python train.py --d_shared_expert=64 --routed_scale=14.2 --balance_bias=false --beta2=0.99 --seq_len=512
Below are experts of layer 2 (counted from 0) of a mixture-of-experts language model. Rows are named router (the router's row for the expert), down (a neuron's output weights, with its number) and show model dimensions 0-95. Each number is 500 + 25 x the weight over its row's rms, rounded and kept within 0 to 999. Numbers have three digits each.
After each expert's rows: a language model's description of what the expert responds to. This comes from a sample of Wikipedia text that the model never trained on.

# expert 58
router:462523530520479514501546486505483503528470512471467482511525437472519532514485518550534523470480476533513474470451525522507544540521496532502524492505500501482521489539506497492509516457527500497518506518448513456471497516471473499502517516543505535526456507509487487515485506533519504462
down0:508505505451494416553477499518500493514475512526539518518474494487519467503482491498490500518513544529498468494517502527458479532491540455494478474509521530524493531485471530485514485486449524466505489490472459501528553506446494517533504509463489481524481476500511524505493530492503485513
down1:503466511537494489463504525530510505455474491490461454511495528529495527480481502475490464520509524523489529524528489475504504539496535471513488484506532537480485486493483509489466501549499500522537531484463485497504521494464531498447498500478489462462503514550474515514513439515544528458
down2:514504464476458516521521431460460508498504508476507496461517482440503537477506509513482518516458475536491513456514526499529451496518547501472487486501565529496501503510497498510501489495476473540494512509488495531480498496504520490488450523505449497489502517507533531506495560492503516522
down3:504492518523535524488482525500498485491474536509484442486524466518523478505523536513528546515457484497523537499502524458475512512455492510500490497517495487489506532495448448516556479540492504553524510482486512528511502485500469464517467476513497548542499475504501467517515486473465510466
down4:506472544518485534484507503498486469476507474485512456507491534531516508504532504510503491531510472527461485523550511494507518476517516542532534476523510502481505494482468457440508527499518491482498525484519469452425473496481539486459496506528501516468496488507535543501530511544513489473
down5:463498517492539505531480515510541497474540462499534517495484520465488491508478496453531533499485499493500459467463476506495506500486530511492524543520474500502512421521511487535501498486500507522527463525536496475498538485475486528514464540513500484554482509499499524513447469501484450514
down6:532502489486527473508456490528478528481455508508472519479441516512488479533517480486495490527454489487480504502553490475504456489494495517504455500481512494575491499528486524505508502529471531516499542502473505559519483482471502499490515542530473503447548503475523520505491525508491493473
It responds to: Wiki heading and table markup. Section heading equals signs, table pipes and separators, and the blank-line breaks before them, such as ==Notable people==, ===Television===.

# expert 43
router:544508500508520525479506513505474475476486553536502510518491512474521509534540504481491537492508516512532474480529448530531493486500527469480460500545476501459474497447523512509516440444515538496501455522504512539529509507511528538523521507501454498527512486487492507545483508497491494490
down0:510482497496493494514554472445524510521518489510469514509526488494488529537528499476484485467501514530466533466477467555500509466508519536510531480474481504494515519477484487483499565483493540514524491517488484466502451531451497478500469538526523521507451472534527484512490480531521496517
down1:517479484493469499525530468531494492486542525512506509489512518509508534510503513452472532519501525526517510554521504523511494502466568513448530522487524496440533508471495535511490505512545490497493464516519519512508513511489542556510545517474542514529498496470497513451465496491486497485
down2:511475484523496496540510515495515509477466481507517529524541541505492499497486518468501528453483556418515538501507501527527513437525500478499499500462487508499482505510553496501503509519546516498518523534492536505532500515467508510507481470506476483469480498543451525513459513465516505506
down3:535461471521517480521516478462511487490474474477544531502493497480493549545526525481468511506505497511487462460471529544496527491540495462521501538513474521505473518461528495487504509511471515501561533504522496478527516506506506510521494525489512535502506532533470507509555505500519432497
down4:464514512442485496478506477486525486425517488481513503485488520496468492483496486490507466529502477528459479490487535508485529510563501485460513527495487497559481500495501527430529445493520518505495469457487471464487491477493499471521470487470505514485483524483516493535529498501530508481
down5:460510484494522515512508509509489504485507493472524535499511480511494512491515480505502463511511471486468527467495452492495483529514489508460460527489542408453536538503515543498538530466514496485536506528499472513478521516512507514506462546499512498491488486536488496502547441513524499533
down6:524498501494499490494469510473539510516484523531556477474487514537521556505502491512534492483520517503456534509482469490469488465521491527493515476480520497487493489533468528497507525479507500508495445472477478484498491456481476526531487553462508494441507508519480518429536524482479510471
It responds to: Taxonomy pieces, line breaks. Greek-looking word pieces like pha, phi, phe in taxonomy names (Adephaga), underscores, and line breaks after headings.

# expert 54
router:484482547489484492475482559525516502508470531525491564523498517474543468503480509484532506443547519462440463504490487523505544496502514529496542496489482542490470493468532476496516498475494542488452521506497497488529506471503474502517518518500499471488525524490492487499509522485486538470
down0:539501486491502461512529466456489451462466541480511485480495495490461500515502483514476492510535510521475504497450526492536518488489495516480573489517484500455503478491518497520433521463490526522530507495526533523465524489533499508503496455544507530480500477516515477524500544500523516503
down1:492497541490524487480501506527547480460519542475475498480501498523509513508544517518471479566459523483561497526487531449495450493518480491459499491497443558473526522543512513491460500522504528490551469487502515479480535503506497510511500487511503501520505497482480476475519486505505511500
down2:497505502476540522504445456479542467457458532524509496501499501555489493491537486498542518504481482466460538511500473485486469497510519551532543527536487472493514526487504486497473485540501495497508469524510547527470544473511500525506521477484513480466521480488483514535508532509488475489
down3:492525485518499520513436450460495484488491506495532493499528505490491472521549513505446503516552505483526536487510522491464503521543438515475503510496511523480494516503515515507453484522487456520537485513514465526522510493460478518480514514485534472508495505538451481463488450515518504508
down4:489478496531492513457508507508509484502530520532486499538479547465504528490546488444478486516458486506518483515526442527506479483500511528524447521518516490494521498527522530510555529498491484507555525479509522464415513515488453493523503513503500517519529516486507502483511492499487521505
down5:501489486484488502530488483468494449463501516465530473544515508459483493489494503532512459477526506487515534449524507464435502497492480513528494478475512496506489502481513485526485528508512504563496497552508474502516478488503484509457537510490439522540521495536515537508488494523548522474
down6:499474451479498446518531498516518527532523513501491479524499489510452472490520512511514491493515478489515510515518461513492528505448537531489465497488491520470527487475520460511472509503460495531499545490499499519520453586495534489455480493469514471520496463491471490474496504522464499471
It responds to: Space after month. Standalone space or line-break tokens right before a number, typically after a month name or "in", e.g. "August 31", "in 1916".

# expert 52
router:457553462476528478512504475501507512505523473488499551548569479493510487452485529460476466447504484450461494496500533488513519472499533486526502493486462509537496491512488501498494501502510517507512499491500475533476474501466507485507536505503530471506491464524487473507462477522491500560
down0:497520495516504484506525483477499477495474483451516499513491538526503542517524527521487471435507514519503504487489531520478506447546444535501461489485476500524518530507554507518494495499548522474500536528476529530494461547490478503502502470500494481502506527523541539516451527522515493485
down1:490541509532526449525499529503526517469474517497517570544514514505551466525514491454481540454522511474496512479542496511517482475492526513481528479498506466491520528510519514504460536480558488474496538488516505506511474491503536457524519499474499499486497478543520509503508500477507540496
down2:545496524503486490471491513453486492505511513464481519492514520520484486497524530546482508471474522509445551450491483501481493540523481482539510571473499506506462496521484491501479507479488489511499499502470504476492497475514533522497473511509486504406511487468478551495490504486474492465
down3:502504471525564536505496515486505497500461495510479460535487479502484505530553492477458515509522471462468475488498497547514481498508501484494495500466518485521532555504475471517530490513506441550481479484516493489515486502487444488461504488494522514440551507539484485490494471493504486484
down4:512474458527472502516494494521536524514529545532528461497454491524501494517469496516505534521519525462528454502519460500467518478518511467465483540504532479480523532504468467488470465519455508505489473488511505483504516489567482525507462482520521464480478512490489471482502454495502472515
down5:540524487535472516481515533506507471520508530492498493559511479482459486478447510513490533482536528535421531504508497497490501500506469528518508495496496530528479521545476530493445473460517532468518508521492499477516461523480513493529502505485499514524455483519503487529485548523513509508
down6:574479464485530478498454485450477509524509482513490464447455499493475429476498538504509529515506503476472494499517507492505491496516491515453529470512517511505491508520505489528519503462525510467491508483473494497449476522499486501516490501491519478489527451538500527527475542527497511540
It responds to: Common prepositions. Prepositions following verbs, nouns or participles in running text, such as in, to, of, at, during, against, through.

# expert 4
router:541501519493528568497508504495519487490495491469486424489482451454503521509501538484545478500539479516485472498504480496520490485472485511482485491482542537499502484520498533532524439459504499501504505495473484510470529507479496510497506466534516512517487548456485487469476469492488459469
down0:505551484494477511458496476466536489503511480473499501548519489541482504464537508506485505464483486517514509490425458455504505496470551489517512481480519513484485535489464513498458491528449481532491509521494534483517496548495465490469481526531516545470494492514486490511512542482493501512
down1:539480554515465489546465505494491526512477478497483479513505513490504542515495488494518511529500494512433532531468522541488475489518522485476548518470492533452496529509480473489514510504548493510471506490533464491507468455479514482497519526479491498526514498547538503476512525492468546466
down2:522491497479481480537471495488491511525518503504549458543511517464467523480538485502494481481491486475493502502449499514473488464519516463561553474535511502481488446518512468543514486501492523539489484532512511500520444468482497460526494498473477472501481552499504533516504503496476476493
down3:494447488527495492507481480514506506514461535537531501456531514498503517538461531521447471510472515534475488474539478523503500493525501503520487523498509466479512521493510491522491556455524466506529531480521483517474496540477500467512525471433495531523525524488478507474484515490536528513
down4:481510497504532503430503471500439527544486515460501491468515462503490534495503507483497548495458499512522512498522503510477541464504470501536481485475476541516477486529497462525503453513461536476523448484495541521529518501490489470488515506517508493495477530539516474476542485496494480496
down5:507516474518509530495486517516503493499487489463514520503482517470508530532510513519489509484552493442476491562484503565516488487491460514509520479479486471557501523507496459508560508521484476525473501504529507497524551492469505499477499490479492507439537515499521456478494485500480458535
down6:500500549523516511493487440519498522503519511476504483480523477501496496499484499502496529509486519503488496511451526481508479510490516464510507537484500506473525430518535509517506507510433459482488478501457509457524499494503512535566506544503492540510493514569504483449508517490512491458
It responds to: Uppercase abbreviation pieces. Capital-letter pieces inside acronyms and country codes, often in sports tables, such as JP-N, HU-N, R-AF, E-RA.

# expert 28
router:483480547489467475478475565534511501519472528503485567524491519475531467506483504479539507454538513460428455498481490520499544494496509523499538502495490538479480499475530478502496502476491530485460524508492493485538512474507475493518518513514508468502530517489494479513505524479484522468
down0:493514480544512455482460504522554497519500491486520555506489509493518482533481500461479485518468485510551491517510544489485479479521510523482540543482510494489493480487534506540520493474480487490512539550501535536558511531453524505507490499542457475525502513460483491517510528513501493484
down1:510499527466529517508487497526515470497523523518496489509554532495442509491547482487456504504448483578547505513471518501497484508500523505480462493451508476508469455547468522535486499510487524489482464507505495524499481485466502490493525493457513527553524481500479488502503513483518519480
down2:467494539536490500473535484508517518466478476461474478474465513487523547519488502472506530498506487475546516488483537511494480489458544461486495496476463559473430478534480493477518493487504495514531486492515527509508491527465473540495505500492471502488483527480511499476497502493498451445
down3:482516506522525534463532505481504526490528491507489488524448543495528478554469462501456486481484522468506502482469495492481499486493449533509487459454462531509521499524499546487474468504528505477552460492511492491518465527506473487467527448496481526498472478493511513505526485478528512481
down4:510458486516478520479514487493483465434499513493486486495486489477535461547493487532505503516476476559514504545475474499551503514553531460451480497493509465510507494518503518488458531497509458467497533533521475517463501501506502542486508487483518552492515494509541480497489494489466518513
down5:495499514476507540505481468558510476514511468515458499501507514510529482442488503503468512518512516514491543486488468503488468485506519498481521507520485471479523500518450492496502487505505516518531470531486480520513438497453537494486462463458529502450553514508557518492504487513483457529
down6:499504510472503492502491485503494492494519510544506464500525512532492472508475445515498534475497547533510533493499513511537491502502482487514466454473480565514507544486450517500500525500448463484481475538473483477509498520485473470513526542548500522494507489511512519527444458470508458497
It responds to: Articles after prepositions. The, a, his and possessive 's right after prepositions or before nouns, such as "of the Arabs", "Canada's Sikhs", "with a grip".

# expert 40
router:496533539471552531488515511536518492476469506517517527522504483550496515515458536500479520531505534453491467512484494489465543477495456522496500470480494543464452513504509481522487521508519522471481503518519505507505515468529477468527529505505478466470493542492467475511507449498490467462
down0:492526483516488490483498509520509496494478495522446512484529494473531473477493503492486468574501538530488490455439534513476497479480529464485501487480494507524489522531503474592502484508493487530518494518464488502476511528549516512514492474537489504513521468521527501505534500526476465480
down1:490510523553509457502498489537503495494535531506509475477481522538508506477513475485468506474521511465510450477458451508482504513528469501513481504543501527508441437543537534470497462515491491502493483495496516497471485512501499526485454472477474534510519522492542488486499525496502555499
down2:530467461480496484450533486485458487531501485483491506559480499484488526450505455501513496470524505521472497487508502485499499485507500523516500482471488450486504517475469509469430476492486487479483520473516480477521429524502508532473487498489533456534466457536488510501499496471497508527
down3:527538462530487479501510495506487530473449506496483496449473486505505511503515516536493513504475544443540497510467532508483491509528495518538508517513476486455444494527489482521507496465513488475530448525512471529522457449516492512518552517500501484513513517509508502529464512515459473472
down4:539491497515459544525434469543506530490510485512495523452482502530503481472500474497504483533466451510486500473498485518454519492500477464524588532503534534494508444468475495501506495484506509515499507493490506483470480523522535516502516540506499483480507480464497522511475496477471508501
down5:473520565492480471546520492496514539512531536484491530500476470490478547515455524509448530499512519519504516511471504474496515496454503520507509523488486512501473486494526488480474521523488475493500479491497569490460483480485530479493525541493475527513517473505472538486527478554491465466
down6:533511561530511497439455500564488504500471472532524523524480493513501509490472535454507459451482500496505467509502464518509485505502477517462486503438533498481487487475485492441469491466479463499499504515531476507486508507494463494506505493508546510530485519484499483499465516504478479490
It responds to: Later date digits. Second and later digits of dates, years and table numbers, plus month names after a day, such as 2-9 December, 2-0-18, December.

# expert 57
router:541478458486503538482517506532531508509481509525508484487554517509516502533512546504517536511498486516443471553524473529494485514471500506481510485449496483536496503469490489530537511538499512483535505505519513516489527505437503529524478530506527448477511488485501459496531474470460494513
down0:500532480481533534517504513484477490518482457472467486496525520500492465512522506529441516507475518491491504482526506479501517469505530551497496513490509495524493525479518489527489536580494502508482488526484515516489533548488472537521509564463507448504528475497500478488549498539501475468
down1:491477485497509474497522521469522478516514531519524537486481522501523512527480463473472497457510511511497464483433539489456506529495514467548460521531476503531509536468451468551540493481503486497505539499496578480507492444498500495514516501513503499510484488493512487522509506486488477505
down2:552463432504498514474493477505489507534500556536546541494490511494478477517508496519451524500513491483502460484496473520499506495507519505560495500509509513531515463519531539558457499481507482496496531498520531502495485510514538492519576509501491505476509496478507513499501499522548469494
down3:492528524499513504530516523496509479528539520507508499492472524469474513516502502529480534536469506491485528459520496530514460543522511433486513515492493438541465471469462479522543529518492526513474514512479497508503481494541501489506500502493501430483541475532488504502455488495512458486
down4:475542527504487497509517484509495479510524509478472536481517485527486493511480500500454518516499550523487464534517499473512521516468513485514524524499477450500514502516497498512533534479515509544516443494501488488524500437489506555518540535517538506508504506520506500518588497523501448503
down5:468489521512506484472513439506479503520516512493536498524501460519484496551523483506499545454529508462497511487518472505490512499510466494469473513491508506578502512558528441469528510536505472490501508539474525529501482482501488523447460488472499508498466472516513477501499484473509518518
down6:458490530472460506524527489477502485488520511500497490528518500516548475483539476477523524509491466507539497549531503478522475520512492494501531511540525476516565478520491480491518489539529481513493476515526454524500508519499534503548529503507502466503491437514454471487522507447500502528
It responds to: Gen, man pieces, people nouns. Pieces gen, man, men, ten inside words like ingenious, genitalia, Chairman, Hartman, plus nouns such as people, children, teacher.

# expert 55
router:518509524506515479497561480521489568499500523489495490552464461521502465524471520508524528468493543497527488494468473497493533495506507517495472554520537522523499473493456488479518514474519452526472501498471485485478517487474508478476489453464477493509517536529492493536485530501542513509
down0:512484545536483521495477526509462493468507465506521500482499488497512488492458484525531521506531493484506496501461507511506511483497484476543480526544500473515495488534453523503521487525536495516484476463492515491479529549445520538498446491523437497490508530455504510487504435508538492493
down1:491491502511475483490499468443492451518483472483506508482506497503505452493505495481528436521462519498470505514523507523462480500505494476490437486526492514477513539475537520493521495515512508464506492506473576492512475521489497519497490477539500469442495521476460445497530469483496505513
down2:518532538515566457495482522474554503544478516465495495523526483478526503546498528507465520483516500487480540517510525554485494472514517486506476493500503489497513492518532527506542493489493472491504535489512557577512504464509521520511525501532491501509509475523517519526488499475496469462
down3:497489495547568524519465504508518489525481502487537533527485506492475499530531529523499517501496483522509540513520503556508491494512520493485520510535532489476452475499475520492470488480463507506529509498515565513499498535515526460471518464503521514525484497555524489464522516495456553503
down4:527497521503530509504465517475536469471498471471506502478494517535501553498513497493498506532492559500502499515536494533489491467529496500492516501459523512510520511545500514526524513480499495534507557487533527516473506558555509492528486449527506506490528534506524464487502523553471493453
down5:494532487511478538485527451455476488573511458540473491476495521508464497490476461508537538525530509526525530531486499477484472507511497439492504484482457485492516530511493508532517519496482468532513496515494493486480531490527485511526449500499467506501474542528498541523516499484514527483
down6:460489459504466516475470513541433498528469501508452474498490473501442513489513484478525533497529460492512483496463508482560495515458504503508483507527494461481514486487472517496481538556493521474502493496489517498487511457499563512544490484483526507507510506496472505511471524505520528516
It responds to: Digits in numbers. Single digits inside numbers, mostly 2, in years, times, scores, coordinates and codes, often in tables.

# expert 45
router:517533531557509497520454514530533453526480560509487539500502489539514536515493487497529522543530481503496506575508483495496500507469506521549503497517483531502516488502499495502458470508520482461477522506493480526520505498518511490533485503489501476464485468481519506489492502565460535519
down0:521490474467489551473470501519516544519465501508518506521525504534473443503500471475530525504497520514470497511537541480514490478504470500508527487450540483499473444491463508496529461502486514538524506514489481475512531482471537495467487487477438488524489510524517464527532495500471485526
down1:431508533478516505508495482485492487493477501481540551468451494467509509482522472453488553492531494479495508494447486495527487481469478497510506526485522496476500541480476505518501494510493497500536474502473548498465524517462499518488466484563449493489503492539492516523466474498505465477
down2:508518524508506471468519492548501529494487476529491507522458496471526515427493498515506507496470490479471525494498525537515455491529499451503539467480486530504482496454487485485496528511506510480488521518454478530491488536452459518557509513456473501527536510517520487514482508528520510542
down3:512520537516517496490496544470510480497469453510525491527497555497503479507464487465515498521487529517425503506526453507492495492536536519492525581523462504516490518513497473462481459504502482475499507526518469480495482479488483489492514508456519526482529490474526537496453516513482497494
down4:463550499521482498480520554487457485543483497524536492513471499514490494498549467494518431516487477517518499489491494493482478511536530457496475516503457506530452503521509478483486520500522510502499447513531500469511517475482495493523513514466543513531499478524529514470525556509470527481
down5:444490518486485454508508555493473512502502488485523487507508511518539503492491488520457494471523490499493525505480548464521461495441527519506550480513568504519496510449462442480498474516488512522475492509535493508466477487512498489501487511489535490464516546506482488511535515536502506476
down6:516513506495481539515496492524528514533469490508510442478556500489495546428474462450517499506485469469511508520502487480512527479503530524484507544482494484555524520529468496504498522529486491515469511525488550478525523493514450513517494508502518547496488505487496450486517479522508468482
It responds to: Name and species endings. Final pieces of surnames and Latin species or genus names, often in headword openings: Fonseca, nobilis, Haidara, Cymbopetalum.

# expert 63
router:543529460495490492500481458493550507524539458462519509476498493498508485485482503510465462467488484457488509493458541504519492481503435501477463483481530517494518547474482462522526488472513446484521518501465513521529478499498510493516500501519477470498533469457479506451515502491503488534
down0:493528498484517496502497488515473511484501512506489517481482493504523521468499486504500458473556509462495539479505546491484505510516526485558508465553459494490454488547470537470486480495503484472511512482502504556524497507484466508528506500458553530499500504485508532429482506459493505463
down1:543496498528489511515555512437467487458519477529556533472509530491491479471528521504503508512504489525517499523515484542479545507478480468499485516522520510502499504544513515455498522448496505498488523524562539470477504536491487531521498465519469530508509498501525521474468510504512495535
down2:513509499444475516501502462483514499487524549537508510485529470461529513527517505499457508481486515517527486454522504461513513546457569497541519502509499468499461489461539487498504494547507490490463468535520510463512464462476464511493471522519518499479528474501490495482507492486512507527
down3:498481473529494542534549481487493488470508465574452487514546504482493485497489514489460517508483486488475499480517486462476490494486477518493521503541500500518501504492457525497556564516506505527479507497492539499494492493502498476518485471500512452514549491471529493490508494553488442512
down4:531509503459478509532510495479516500532493506465519506458517530497500513511456471496500487480525531529518474509519536540478477486493524546480489542469465528507508518488483478526508479507542492511487478458494445526525509494511522463499439527506475517489547501535510461504526508513494470439
down5:437518502504518504534475500453518519464445490475515503493476504479501487469485550512524500454486467456514529484538484526513505537515479503491486479483490523470495504501528512473492521475478505472505500494518462517536517519484506492481478538481527479440443486502522507494520488538450485465
down6:511493492473546481471575452555504499554516531502495507449550496515512514516493486484527506480497523500519475479488484483535488520464521496510479527461487501510486504479485484464496508522503506492506496491487569487465501472518525501486517514505455534486516491496503497534489500508473459565
It responds to: Verb and adjective suffixes. Suffixes ed, ing, ated, able ending verbs and adjectives, as in looked, invented, Ratings, suitable.

# expert 61
router:494470554550485510477486479494439477492487464483481481470486497465513511501503511516559496540533492504460552575504487493487481490482464532487489505512515516474485507520521488481485524501505513479485517487509464525531485507504477483501519517523471508510486549570484523490513477511530519522
down0:495464482477520461498444526496493512491479505503477489433505487526529474532510461518532461546491449491489466516471461551499508520506481491528506526501461525525505526494500525451489468519497573486501482499494507466513526516516489501524503476487475494497469511510520467520531520494508464508
down1:489515485499520481522499505505523462476503520508520481522510460527526540535472520514504528543498459520471536538518470509509517514525454510501485518481509551495474529500477507488438529516512503454490479499532491535513472502479467496540516479536519490497471538476431487511500518465503466489
down2:495467471501461541494526506482477475509528507508506445513453540530482476467516513516462509484503484505536485495510495526481500482521512495481565486473474525492515503486541518505530500525486534524510489520558475458453485516474475520475469468518518474477515503497516527482493437465478504500
down3:437521529489528501496528511443519511501472479485460458537567517504460464479531501510497527508482511476493536499505459500477512525470501517488475540494496491498479465514493515484470532503476540547479475525505526473494520525505542486460519486535487480489507462504529515484527525497530500503
down4:506469507515479453487494506484463518517528540507536456541454508465509505533531505522539517504511494474526536508500466506507519499482520471530486461572502507501481482479543526504480494493477483497494501500473528543548499549528475474479474503533483522513480511535500526484535521510510536481
down5:472473450509516502516493497511530480506521495492505505479487482481471466538475501512500486477480496489492567521492506495515493467462490506484550476477516445485474504447503534514488509484493518520465523514503528469484501507507502480500513529486413475471487511542509453498539484541543502473
down6:537490514505479536489481495478421509515474488503511491499499529521494519505533476531485505538465496479489532464534530464507520470476511481494536496517489464543487502525532515495508487542507538466501540504526467544476495498513453473510539486497481479452472485529509479484494447475484505499
It responds to: Title name words. Capitalized words in names of events, media and organizations, such as World Championships, Super League, Fed Cup, Monday Night.

# expert 36
router:543460537492506484494517474530455518525500501521480495490510526487515505526545485477510489492499526494516560512481563517485462502557505517480523515516443505455524458476502509495490466488483492505531503518528474508510488505504475494480489465489503549533511513473533428498475504474517502504
down0:499495529509472466479449530456513504505501497497511547526519505479483539504487496491545521535476484478516479509494450523473519518521465523503482518479501474486515502485522535481485462471524469483482509520493459531511521452530491496527534482551488524515453508478492516502482476444462523541
down1:501479472531501512518538470523510465503492530490482484495502494497506483529459527550484521505476500530500500479503454493517500452487478497445518514526494521470522560519505517496500509488544544543504499502470528498461463488526464508467498517476499477505545521483489487457450469538542487500
down2:509519501487489530505493485508463470527478455531510481522478517479540481483553502532490486484510520524475457523472477492538529485518511506490486485484506444500529513486496461513500520503516547486531500497524474509472503499518504456553505506512539538554476505466516521463488454464523520462
down3:478497494551456498557472508485556522499460527518522477497483490530529501566515484495517474457472488517517477534529440466495467463480514512512498485503483467523532510533474521492504475500511511491512540511495501495505498520506476502494552499510456516518517496471482520475516495463508543485
down4:545509472524495465520546517494484494500476519540554508517480524497470534496513518499486498502480521528483541459480509501469502507479489477508494486486476509479504473500523525504520443500518462530529547505452493497468496498536493475497493489492479515445449526522484525532463489459562493506
down5:517489509476481503475480483515514530543494462521508459510571489496485498457496482505490472518438478452499490522496498527469503508518506515491527469472485492480480534502489460508520546451493492489468525548513473538497477476494486506471501463528491515504503514468542503499465477542459507474
down6:484517484533490507490547470487502546492489512475437490495488478490536507475479510477461486508494481519510508470468532485468494512522531482490551528490454515493534479535515544487508486450506494522533523484434486495460498503465498479496519479482519460543504551509507496473519513481485475512
It responds to: Mid-word syllables. Mid-word vowel-consonant pieces such as ym, oc, itu, op, uc after prefixes like re, comp, ex, e.g. s-ym-bols, coll-oc-ated.

# expert 10
router:527518492486470484487543472536494509514534500489499479538492455509493502477483511503526528483483557470454496521482461516499511498508526521492498564500488478493488563523508474535482523475526437496495520483511435507480468475518507513498488515464533505524506530490478503527512548490501468487
down0:485516499501484501521533458499477478547472509499455492484543498492528513492536528533496496497501487504499502472481548471469487519466502476471501497496524502520508487475536492481523480500471563460531466547481565454492487484511451504487487483504526548542481487526498520497515473478527510522
down1:506509464553503520462504471477483495496495526511495490506468493482522523474508492467499524535438515475507520490475473454490504516522529522537483523547486493530501527507510513528510527450498520533477520516522512485469484460426476436515503498462474520481513492525470472499510476514511505517
down2:452475478518482500552489526505433520484520522486514511479507500513498502499514481501475514505532491504497452503511491499562512514505496496496525460516490481519482470549515494485479499533506535488474478521489429480494498468469470512518513486527486556498483526480505526486498498521427546522
down3:484509477480454524529499502478492498495513510541472525511488479492535456427485497533502497494481480507490462501491518490496506484495440502473488499480478479540524539462461515490458483508494482465462494430488462522550495526482481535490490505515483512484472468471490506545497478501474513493
down4:478475491480508504488522495483475525507489504576499445516445473501512476478501534483483484473475512486513472516489521474539491521499431458500512501549504481514550512462501490486483507501549472475519546490509471507503500528532512513502484472493522535552513502483529531511530497477523497497
down5:502487431476515503482520511503515494456512528529514527499551470517462498513556493474471459481486504495503547491480500498450469490493517496535531512510496517489494504483464499509522491519496534510528470528529490546497486518467496454509483460478523483473505501490524462514523528446548476507
down6:492492486495472541472501492515437474544525476518511484494502536497464484496489515511493519496513549512495520485493473586465461508484539519498517466539496510521480523486474543483492525500482512514467515442505481520533499528487509492509485483485507517537509473524547495486461520506521522459
It responds to: Leading digit one. The first digit of a number, usually 1, opening years, dates, scores and table figures, such as 1-994, 16–1-4, 1:30.

# expert 39
router:500488540477485491477485539531502518503482532518507575517479513477543489516476507467533515469558514475437454497488470528478539487507495541505519518487503531468479504491533484493491510465515532484451525516500465510534506466510495490522517528511500466495536537510495500495494520477495507464
down0:576528461515493511498520479490495531502525466539528521517446511484473526489493508505531494508535508506489501495519535472509477509478472513506464506500496482477485529475547555501489505464501510517524499498483467468493535505484509507486493492491456493578503434513501467539493501521496532508
down1:464508515499520464515513561478548473475458532479484508500494495454523518496535493542537485465515521491519521538518530469500508485487509504524512546511509499517467507480511525494486525538473497502457516510535544505508460505459541480466475491511485453454486486504482484514490518530477536515
down2:528495508511507479499492528450460505505479508492484488506482501534447518520543540511464491493488484482485531506489504530521473482555555502507531540495491518487495529483458459527492521523498517494539483483504545489543510470477517512521522497458503451457469498482489483495462541519537502518
down3:525518473488502524491478493520489501558496491521493477502471467506505485491537514497557540514529501510486504525547471428482514468526505523487522488470487500505526511492463541553526521506456489496460498498487530490534496489524477467466490526471510507544485464483456518514523516478482536500
down4:485488557490468449472485471536518520510524494495499522485499492493503483500466515488518507493466532447553466539529469482485500507519524519493522562487486557491459507522498494500513456503502449484485475501495499461520458510510481536515513517474536486528490520526523490507537511507482531528
down5:510527490528481482460502467481491491456439481539538558503483534525481543450504449511511496480456497483518525521487495510528510486550572488482474514493530515499491517525481491532473506494493494520503517497469518493454469511476520460503471485527496520501506488490469525520491518493491481501
down6:515502486477487521469502539507496484525509509517509486480506519504489514500543501523479508504488496529512480520493479440511490483514512484470510462502550485505458449487528533522561455521459506463524491488455552496480566515524491509508508507493496467500447517477513496512443492519513493537
It responds to: Digits in numbers. Single digits inside years, counts, measurements, identifiers and table figures, as in 1819, 4,225, NP_001152, 3700.

# expert 34
router:474503486499541483496511472468507564467496525468518496475492429464515482486478513490469467502515498476453517507493508477518497513541444446496461502424513511526479512479456501495500513470504520439524512468494519474508505531497497509490511496508487496469476470479504518480510500514495517502
down0:536490506524495501475481488514492506489526515508514499459506441478538521459508506501490487510503464483478471515573470473506539500510547501465512505524481503532512485564492481519497533478527536506460506440485536503485483495496526515499468457532501533510467457478541506507494503508488477505
down1:489534451486535473487503503504532494538458511469511514477512530480516492513499524523445533465499488463524490530475496464484482513490471486536470485495523504530513492451535497478517472476508531468478515494489465469495488480516492502521478499530472490480486545558522467447491466497473482535
down2:542502439499490524469469521496516495486503511472531509557484510502519513512511452469469478475500497499519492530506483566465490501469487494495532496502558524508492512481513529496551481487568537470481528507540464476523495524511512491488526490501514516517503482521507518470468495544523504469
down3:504470507466495497479531499429509517498509513506503477535505497498520505529506447539461468503528483488460470529487503506508510520460513466504460533520474477468518510483495491499546525490491525533520515498490463492476512445482456526524548499542497480496532513531497522526479500498531524449
down4:518503497505512489507516531521507480475537544515494522524517461530521508540491498519539489486484492543527518516530476488521487482483506531516454508501478448489482477479536522542467533540509447510455503511533496512529534480499491488512489522526479520483477532546449453517507461498468504522
down5:543448506501527535500460514529486473505532562502492499498518478504499484479498513511528530518519504512479500490498480497513549504530492526490480490511528523539450423487474499489465504503493525501480535530475464488503510501462505474515469467449487475512500543520473510503458493510518549494
down6:457479521526470442478506503490495534504498487463521473507461527509497496491505519498508503502504477510476456534481529540510499485488464528514449517513486495509493490523488480511506498456481478500514513525501523470517470539437508503573517461461491464504545467516486488483515499541495454518
It responds to: Past-tense action verbs. Main verbs of biographical and historical narrative after a subject or was, such as bought, moved, used, played, released.